From a checkpoint of a small mixture-of-experts model trained on Wikipedia: 3945 steps.
Below are experts of layer 9 (counted from 0) of a mixture-of-experts language model. Rows are named down (a neuron's output weights, with its number) and show model dimensions 0-127. Each number is 500 + 50 x the weight over its row's rms, rounded and kept within 0 to 999. Numbers have three digits each.
Before each expert's rows: a language model's description of what the expert responds to. This comes from a sample of Wikipedia text that the model never trained on.

# expert 2
What it handles: Hyphens, newlines, LaTeX
down0:476505583416440509483484510434467527508442528560595449468517520519472485408478515523538499520501551426617537453454503506486500455568477430523508526487670522527427395411520495524528534480524546489604461555527566496452528474509529519519513437411436543532469533498520504528501495444549597464488457517550494514589443551412452506378513447514531433504550556408395545456461506415535443498484
down1:565419456458572518501584542442485494564548515592363520503504486470485466552488413462550487425486468497489506396540489531489487606545500437456538490545433350520463445511517533491482565501470507560484464426546482472394469493565468437456477543468482557492507436487612476423487521422483513384546433500523506613487473460503507482498481490421492516498504574468430514469567396497463444495560
down2:510520526468523577508500417589552530432597482464410463497569480568430452387543482477451545524419401528543455546428412490476454492514559448604551500547475495485525479434540552526578458481526512533497397469541504524422539492634504477465445401475528527410572434480511491532581498456495445567425526542419446518499477596450441519519486487518571498519417485493500470483487445532493552517527
down3:543565567497578515490514489463487584526503498510608636461474558515519483541566585496499512485555496446549500510566517431465447466555486493560493507536338509535456461597512451541494599599313527496412513503420528515455482537456451493416425528456476474495518508487533488463603483536419594484509461471519484435457531487478518503476482467468541472429491513513548454500421462438507512549513
down4:571510524445507416506559505499515568471544409498498568511459491537545432422453503601457508456523524564545493483495510518521537566373438372517518392539599493434547401550492567521511480487522484564535513530447528487539574405494445540439445553618484526482501461399426449503612486486495520488540494463525633516516511497548517536506488450466528558491531412513502519553515450554476575453497
down5:466480522468506362382521605461499509392531634429540465526423511487494623448563491580509540446506472423515414487547434477515466480486508491431470578488549488498480486494541604421562447472508566541471487416540517469530467462491564464477539420498519482472462554598470495582573478521451502500488407422464497536508537541453543509478472491489542459532524486553574469573471507547445474509590
down6:488434522411525506477543477426460520552605543572486552518449397524531589514555441470563454586519572450434467479537571479402500498418390486473554517558450559511527473433578533547499474513408525561503464504430384515560612510491525619487491529456494485455556440444432535489451443545451498485506494433508435469487507507436593531503530500531517467505546513436545462462541511494510596436475
down7:487480480478507542512567433425463520467628442582563541568540479552465485568462479425474472497471517504629484470444523488555493517500458502499547523529558471376517471554496441454420555530510529509421615599476550319533521514399483489474546432436517532474441515518507549493485574509506556520426498486501454463528483419563492439499519499562564509460475514534487513508557503589404437550487
down8:509504474510525557574471480596573507424511410508522488512453499522546519590438496460471450525559589506474479470514382566495515514451457432437434556468585519564587550453516440480564589454399542536483482579451547493420445395591561508519478479433505455537449492457461482467470478492524511472484394467412481517446537502499519534466553563430384540511528519558427481460458603488472527468540
down9:488539462513464429488503523562474535526530513509491530503529540483462552522462563408518551435505485533448505464457417507483562441507494497508507502448503491612590544505418561528496606510486515542617512477520649527568503437354439428454536482434536507513576467574461548412443495450560496432427450495429493531399483480480515485472423398539528494600507560481437541490537558543490540488437
down10:495466572543559529580516368498499504544520486506463485512494532528447498457473412477550517419581523492490403496472520514512543477495582474426490478475459513510470472630463565494531494441505480481443454471426472484504488495460504505621475493494561419517506460505555499614533474532419589375448501613547521514471450560496441570402504423625522497477565513568476563518555514436548551427504
down11:486456542481501511495568500479459529521482433527494507508466372428490468509433566560543440532544386476494505476460504536462524438408532511509416506587503539535611457552564493564590459536456497523409465543538575574432514486485548510413515398507494557521463548526508532488449434472457427599541490644520589439609465526498444495488448466503503434530426509467477550521597513546464519512487
down12:470440477634497507420503477596540558563512498492480559370436489560543495503559489554548489488507562482528488446434545478544563527441576526434516505511538420577487483565361461444475482565479472445456449557504490498557464497531435453431452477492517444513459553598415516411497454489448392520490497446470394505496484559533447509603467531518502443450504520444505596470518507507502499434579
down13:507556495506510484566468629469485520596536496440489395451519504551415457464437597467527468421395541473472483432578529544494497481519494546524526530508535479508517538530557520510473594523553541559560534596501459545557403483609467585552475515471452489409480562506575567490455458447460499434484517476472547448544524498539553576489442438416508531471410493507647529515517527528529585479479
down14:472494490539503508419554445504538517402528545430462555468490467520529542525518645447425505545473506485453505482558460509430581461546483592495540444469625430444478494514547525533514596539485519476421379563515439471447546524471468483459437545480512526511535531512518535590484432480532516440459523553623569523504503463557543534553587434538477554584497616472496484461507419558500413530450
down15:532494421460493620571489500409450529373555555428495568494480521425542430506467440587506453524424484479484535433397535543447503526583508518528567484528501488530628434523506510512598494498499521514503481463540525520566457569529510543564496380524473531481494510463499592478538487538479487445470472451520559542521528461450455405517461511603455492582586490557475530462409588461572541476537

# expert 43
What it handles: Line-ending punctuation
down0:490405593628414488517553453391499502530484528508499479460552567527526540508508498466467441446512561453559517479485500428532548441501466566463466649520488521527482470566505395457608461468535504524403505509516458453487409508516495568525481475439395516517525542432453569467484469437515476560444440553540490385528446588568551527500572550460444603549524505556466536462506508515497548484491
down1:521567452565533442557531475538518463428554569473500503537427460545560603500531555446562481493442533453565538486577531505483564373403488501499512519475521553479479415590488538539530469540491502569465532436472526540542512520555539504509482521466570496511535447449520468445467534523568507447475515530529512513478497401499512459459579421424551399526510408540639396604399490408526475498468
down2:465508461424422438533555571530521486503516507473523523386586542565474489465516540564479486479501546466485525580526513442520484533591480492530480379412493494519591581490467497505518414540475478385527519482508565504462470541422459497623581559497487571574597541447495477585452533522585463534462498577530528540464537468506447414562469433457439504610482499469475443480558560409500465530531
down3:505492455576449403499431451519431548524541487457534438557531574481460561452531523554476581463515518417515475515500554540454578522450551492449519474521462567462527546596514404474700500507507467431507519464493427499509602445557550442471439508435530513479505538511410483508531496503510536592445492478459584507437512549549447482552435510504487546475530508414506491429543497370597522514526
down4:537549419508451521515442636478496521393481556408447546483545510592404515540474491592510475523567479484474496496482524551489466569456486481466482552607565568614486517590608514463410476475453452512493504482543511515478398397576516567485401523517455451498481580441547472490528451491512454515489566547455562520558468502464543491443541537539513461526379513451533472541526484551523519435553
down5:473522532455470478387446457437494492428489502416510498565480483495476542524442539551502496463558502502580486495597464441508472500477526540433507488539497573464553499495432543499574542417481462472542487534517379653553524508550465479489473431585549425454453520391542448518582539451574491477605496457527454481462384474558441475542580408463464481562476555519444595485494496535436489456549
down6:478494507533430491537539498512514375530512453520516508508574490452566438525467462447494628569547517451508506545498496507545482477504394410474465450469539466417528541643524545468437593429512506448441521498539429518572524517459559565497460478460598577442422454530529476561480467534535603512405411508522483535616561427532494492493601595489501486436440496508552480488459517464504491487539
down7:426462444480503467472459506431421476443547471543495529419463514465539609515522515515535563581584522449479560478459486551512580520374501473521480366470535418545462553444547490497516625551506474552487501461539406554456485521419469439479589501465480494440530426475563517436537554533428534464544506553567523538406442525536532557537457538515416491536505524490499466577456548602446432484455
down8:532450483450504432493492467446586539419512497571431509520471571528485429559494534512445463492448498549499560535507488497481423422447540519523396431503555539551553527530473570360504542523522553440461620488543480441509583534597478471493495443487553592475478442531432508548575522533460478366482492478508422502472510567419539429451440551460468513506490491450581533538519465572424444518592
down9:446516481558554511470612450493540550482448419575424484538471482469457415574578530505475547503514541549427463548470553572539479530477505424556421538496479413513517460501439481564601585530501473532501498440530520579406382412577450485499458520473496479526567464443546473603529521469477482493460514453435526555555569586529463442586582424433464552510524483505529461493546537522463583496555
down10:471469428507520498465489460472508579600497462452467451491502481520510467472639536504515504489512585531580473431512490604512546541457403468463510538439540510524579532512483604450483464560539447485566536500538593445474552511485536514397467444514447454488569467502605513401607449528577489533479592494504487476524477503593516401480517439550450518417493451573437540579417565528530450515491
down11:500505484513432513494555342534484644478398488430431589564475449537493475557431480487435544570481437514545478570551400451451489511498509498537522476420456460483550550460435473493549515431506409446466500522444574467514455492453488478514474441494472539477512500531488509531507502539504454572556468526524632452432446537433535562464546458519531375450508532531497418465429482547584500422517
down12:494555447549492591557466529550494457412459479493413575472534510425576522345472553501460533398534504624513438536450520535499528437508446611510546491424503502614454491578500491490425535531516513516524431426499403482427516521446518579510468497492585483494536463404451615523608459482486488473541450507511492470507505499480488536437489574517467471457462486458418515448523489496483410470505
down13:532547435499546475483566440551541531535497514545433530506657584409461510507488506454555596444555428475573486487606451451471455467431464482476520431590440495400524442505542522491508516511462451521515523486480493450564514526482456481494529517470530365527439582471522520505427443486425494558418547570497505475577550415504590415472429526434502516508465543583478476489478566483426504584519
down14:492418537422519503458457472520499468411595500514465544454534415556465520535498412423454515520464437553445505425487553538583468464509409436567477531577518546466517483580486488473498475448530457547467390463584545530505515450469462467391551550441562565571536559481466470476492515352470498465507476482540490448505457536525536481504542434563488468480409515560539548466577532421618421547508
down15:485471532421507535468496512568631520456518466539560419498419510485531546549569493530456576508440446480606439515467534468557466504580501499544507558513534535505469446407486442435580448518520448386486460427487479462483412534499450484491445484462519456481597527591493517531464478477503478469436510446502519544457423467541436430490524529523518378429417611455414434554388513464486522457522

# expert 27
What it handles: Abbreviations and name initials
down0:454505498514499543590417583462567481453438492596545549461458518489480499463476441539437482503506515495488496506609530541535410429478449460504404595518437524570444377570520501495549533446527504459460444529496520483483473484522470525587432543524459541548491523494534569500391479547403601439549549494461486496426532468462538591578539498413399433490471528599490489497547479446432529472574
down1:491532506606482475537496551499501502433562525560498491456454479450465512550486489478428515414485530495452562560523613500610500438484491460500505513455536543480518518538481455493526402512503529522593522523516538433477512521486475484384484508587419512485554571438464459523403514490513439499482479486435413559536402584542569525498528437472533380470505480531624664554504467528482456470607
down2:439451459516428501527530472564523508517500528501449504543426485547507433455415469502513442485530492422466540456406494518415547447487505544477519443457448462401512471529500507452498525498457429405550501589460518538435519467479543452493508425526599479593446491538535434505472497506519461473485477551507465441461551404465492400564527429458463556573595556490605479618621403552437529575504
down3:548463455554485573547576571460501392492514416613527438547472572487535451511436455437504518447507446581544494469520447538522477583519474456465510488391475586429525491434516552465486465399524442527459492470579354446477540396580486573472537473573496481569497473425446545541519557529460517465489439516550568539485555458482451491592515445474595521513472487511514472498511544542537451422489
down4:537556510567615524512442462477451551425430479492515538460528538504469531557578557447454567483498495383484525562450441500473467478465446430513528446467486530478607413482434562522526453465466485537496588515561415549539476503511556482465461497485388465503424491463439542398499439512496570461520476481484476579460455451474574513426567520533534477602657526436501427465526546560442477513475
down5:474472405522473481580442469597485525514479519364508511476544515564496598570566504445534491570564388527476489394524491435452571432427551524482473517470478516476528489449548442434514510476525518444522603409508489453574540494445511495442561453521484494453506445532463573482488427458533436434554474506345467468396565527467451510552556431488435443473514493484521538533560507494531418507485
down6:483454574518460572439481575543580463465542546540537588520515491555536487464540486511505475512501401514550523548422530454441497526599473512514490505558514543609656423482548520564463586459545526572485427499427480443419491540502554479535506524537500507568525417555499449467467442520491527446526456601498466441490488609527445369489467530534432530533524469573512518426476515537440555526593
down7:486459520415519554549525522542479445516522552489485612464412472468411490413460440526641574479519530474539513581481468461441499503395383473511500478556566457499536602492436541419577491541504483476462555477411525480475477571593441449384465465534473481423543496514476602462465483510445534447503439512516488478456499415474522520550475506533547524477481440463455522439556450442549412460455
down8:504403512555414565510474466463510535531467546568486468552505562544561396481493569454513499510500515512522480512501448449518505546508594449489543562559559453509444522615522558440494473506510506555504430590489434488457507513513550421478484428590476507509528496498419468591455569569578502415418553424417486497500604535487453512517474492613423506609494514526447476409390504458476463565518
down9:474504473495461525487436393483484520446544546518573543588437426405536462572523553529493505517660484462464567554533562493535512533509596491504469457523414462537543444490485539492467502400432478444525463484562522480632536434546511513459466426541421456473532433552429484506586481456510513549491407483497466351411505505484559548450476470477488566480409505541524546481496493487488474425465
down10:505486514493504452569491625451436538493514471464556567521430453459445467515474528513526487426431405519553390458566652494489498462550487497500486461449574544516478547453514487560482406491462425444556493549501507534431484601459577493536415527446455492528429508474597502471599518470552578473462412580488527419527573524548525545505452516466457520471559521489546458405540549561544466462546
down11:481561554540460428527527543469462508512587542462500468474410495450430596371439488497457494515556513528625575522460602533511531545513636477436451446557479421456467447557531522498439533545471478505532546414413460509503610535473477518577479545585547504494513561485452540537559506546536588452463517414508482464433530484477417462497522512489524445560543382460547515480445523547509485485475
down12:527549535555533528500555537559472482476507489514422549484534473542467506559442465443514601534478564460363490411544508516526433503550462558534426499496529503517455499557569473446414465620570451513487498579534517582423487522451486663504483428540442520600532476599495588553580454585494480556568491549571533437493444526464529503439548541472510543513504432487457521476517545485534419493519
down13:564532434493413445573524463533465464471615518496486463433547461471548577523530491405488583519583418452495563494466540487571494517529478562511572501454508510569557504555465553494516498540457513499442426530534583493435471451426531522521499564549547592523526465554601529410515552490493519463436419457400446552609437365505457434554474567553482525550524575537455495486523512502528464480446
down14:486430437540448499560564503529473437527440498585485580456521477489486532527490529508526585391489504445584476514531516450574586485521421519437531513514487516531577459489450506434440559433581438418441518481414513579441577441413455519545478505417463490501474573448523517537509427483434441562470473488529520523481528525469411482432391538512581546427513600595489488545498598513476570491532
down15:481463479494500477546358509493482450477507498430509423524475548572518577495455542633603564465529510532424530560409476474530433532526495501552461500525509518457459525607439505612518545496569528486441515528476469531435482431524507531480533584466509435524579476543450470586450564496583440607513476524433454445464482485527479625424560473560540568583481543542514519505455500533494554425531